From a checkpoint of a small mixture-of-experts model trained on Wikipedia: 16 experts in each of 12 layers, 1 pick a token.
Below are experts of layer 2 (counted from 0) of a mixture-of-experts language model. Rows are named router (the router's row for the expert), gate (a neuron's input weights, with its number), up (a neuron's input weights, with its number), down (a neuron's output weights, with its number) and show model dimensions 0-191. Each number is 128 + 32 x the weight over its row's rms, rounded and kept within 0 to 255. Numbers have three digits each.
Before each expert's rows: "gets" lists some tokens that make up at least twice as much of what it gets as of all text; "comes before" lists some tokens at least twice as common just after its tokens as in all text. This comes from a sample of Wikipedia text that the model never trained on. Tokens count by the router's weight.

# expert 0
gets: " 1", " 2", " 8", " 3", " with", " 5"
comes before: ",", ".", "°", "th", "–", ":"
router:093178167097089165154087157102091091161112098166159156168095101131109141119103160122100121145142157117176094086121167164089097085159128162158150136167160168091154135166135088163146098126135111154113151099090104168173171091091132089145119090173089095152165172108168104084089139088151162091166110095134147168139147153086173152164095095083093082092091163088091152114107094164143121084161085161165161099134170113096144165088139090085155166090084087159170123159094096162099161093085175119111151111093089095167152163140100085173158168172168079141093125154088171091139157171155167148
gate0:114075167152096143150039121107113130107118138187088071145103094134177103194109157172149135140146096177092132148179107128085111151119127157106165145150119130194121120077173116157128062099132103117144161126098150132144210150109080124164121121176159119137140167138113125063123142183108115136117152108122155151135136156160146060107117129163152167051161097176137142088114156112130137114050154126073095129157124128155151094114148188134064135107087171145101115162148139158170162157151121151128170156105115161114211111128100128164136075164126174179113159166148167071107126156207131114
up0:146103160137125142141083133128101125094113134141124085165135123133187106171132126155093129112101106160109132143182093163104156207129109131121142171144118153158111116108115087123137066099096086160143132148115134159189192169127099125108140151126085101126136160106091086056085133133101057196133077145105140144141122111139163055127167155127176108035156129172138097116134184059124135122098144098115152159140097126150162093158148189135056115111107156191131153141182118171127181162158154130080147158075093171084156147120078113152158065161154120117093147161117115072118100178193105120
down0:168093148117139161098093179117145146141132111175077140122127136136091135153173119162088114058149080064152056116152051174124139120157142150111085045071144133112088142167100133134069087112117136139112122100154165134097153120171147107120100120098115107110099123061145144131145107163143112163128164138117121131123160159118118162124157160150160160107114146103196086173163173135122117117171095123093111132130149092116109066107091179156081143146147159141195165085112146138075088201115167118095113098164128180191103079127154148082162140143150125161197145119120111168113063098060135069

# expert 12
gets: " to", " it", "S", "a", "O", " States"
comes before: ".", ",", " of", " was", " be", " is"
router:089170171100093163154091156103083090161110082161156155165100100127111140120101162115092113150120156115174086097119164171086117092159125165154164143162148168094140139168141091160143087138139114138112165096094107167163171092090140088162118087166090084151159169115170098086089149088152164097163115097136151171140157161092177159157103107097090092099091179087095148106113092168147131079172084160163156100136159111091170164088148085097153167089085094156167133171088098160097153105088170126105150103091094103166140169155107095169171175171170093146094108163084171092138150172170165146
gate0:114104197206115126132061135125130112113149100137125150114097105147110131219083113133155112103143120127131076134180058091130120150166104132062158114181125138204160088150194121113083112105136094110117180159127153150193185157164118155159134127142105133081152166140108133090125116166122095107105117154116203150151128154112167071152147110128183141118132112151146130108156188089091155055103096065083086176146145132153124082125176141103058161114095147151116156131131131167132152146133120131123126102117075179180199144113140133118127075144093164140118133130134070103101109182135094074
up0:153133195126135123132091127122177113120155119088154174155125124123133149217120097151123121114116107127129101169150104078118191167152124112085110145166101171194169089143163123088100088093096026133127179113147102175154168142153078137135105140152104129068107133107088089079123108120153082168133116147107190147156123147104160070162157174104142126138089149161123062084148189103113126157110135058094111173185121105178135072108124117120058116055124120167100139149187160169078150115099142166086128105115068169150153136092090111109113115119114125148121189110143095090101125129130127099
down0:197102208133143132158134161106191135152140149171087152125126115117129134133163098161103142113151078093135112099130058081114124107166142161110073024105143151094063133095149155145133124150114104182121144131175168105088148144141139134106123109094127109122088099096084080119121096145153136097089189142114069115078143082124172132117122186123162152101179140140146144130095145130123121103165125100112131109122193036112075119116141128148069122149092182169152109119153137154079106171130153135108140149175095173110098152177184159123145103140172148141193176133093118079120086103042156109

# expert 11
gets: "\n", "==", " \"", "===", "\n ", " =="
comes before: "-", "|", "\n", "==", "The", "==="
router:067158172054113184132114142079104091098139132132161202138145082095148129156068129120087079095083180110158117116152154156135067087193105133133152162175113156111124091149142073121102128156102123154108179080075120147153163116095109105124089051142107115154153160135127063109114182111118133090156086132161122172145177133103141171137123079107107107133110148081076150082097106155115103133176125159147146123120157158099168147110179075107120148121120114146148148145046107152131199097109139155127158063096140085170118130176143078145189148176151097080113131109113145123129123190151164108
gate0:166159210179143090097036126124154167135087127165112160129167113121096117160124165090095162110139177163153135167118130144110128148154135191096160161153140095196121124133157107093162078108122129131180136189129099130183137101132083120142137127198127112114101186148069099114115103168121123157094121104131185112153137116106131106125156107135161135143060049084145137078130144170116201097042124117100132173177151122141110081151125174167062184121084168116074142140164154129139161094122087163135154115077140133139194149134122131092134097152145168157116130172172119095133145152145109164
up0:183175138139176073102100131109137166126126148157149180128197126142125125191167152137064126092138139197143125164194108135070202156150120158099126180148071122167120139142157113118160105138156056105187141149126105174176144118150048126134156160155092103176108174087085089041137085148109105175110100140076166158142135082152121119151185139099107106114092142168125073106115168163124156145177085106126168196171145126147056131140111144164064132094161155163129119158162130160109139113137137162074120094083108122119136137148131104068134103101139120101115156116109128117126124157118105115
down0:170164167146190101145084090130129111113208096160150095133142134179110166112132099147104129114167113091077104131170043172091135115122118149139096118063122158122156174158146152093138113116141099194167146152149146124139141138145138129099133109113134113143122176092112071092133115129097119232125133170114158100105151126131118136118152101105146134070159159110175144116108100107124105146148096120117073135113213076059139152143116136158101118182162169152152163114159173115105144234148192130071181102115088139105149120150172143086147158110151140096143120127085160096072072110052143125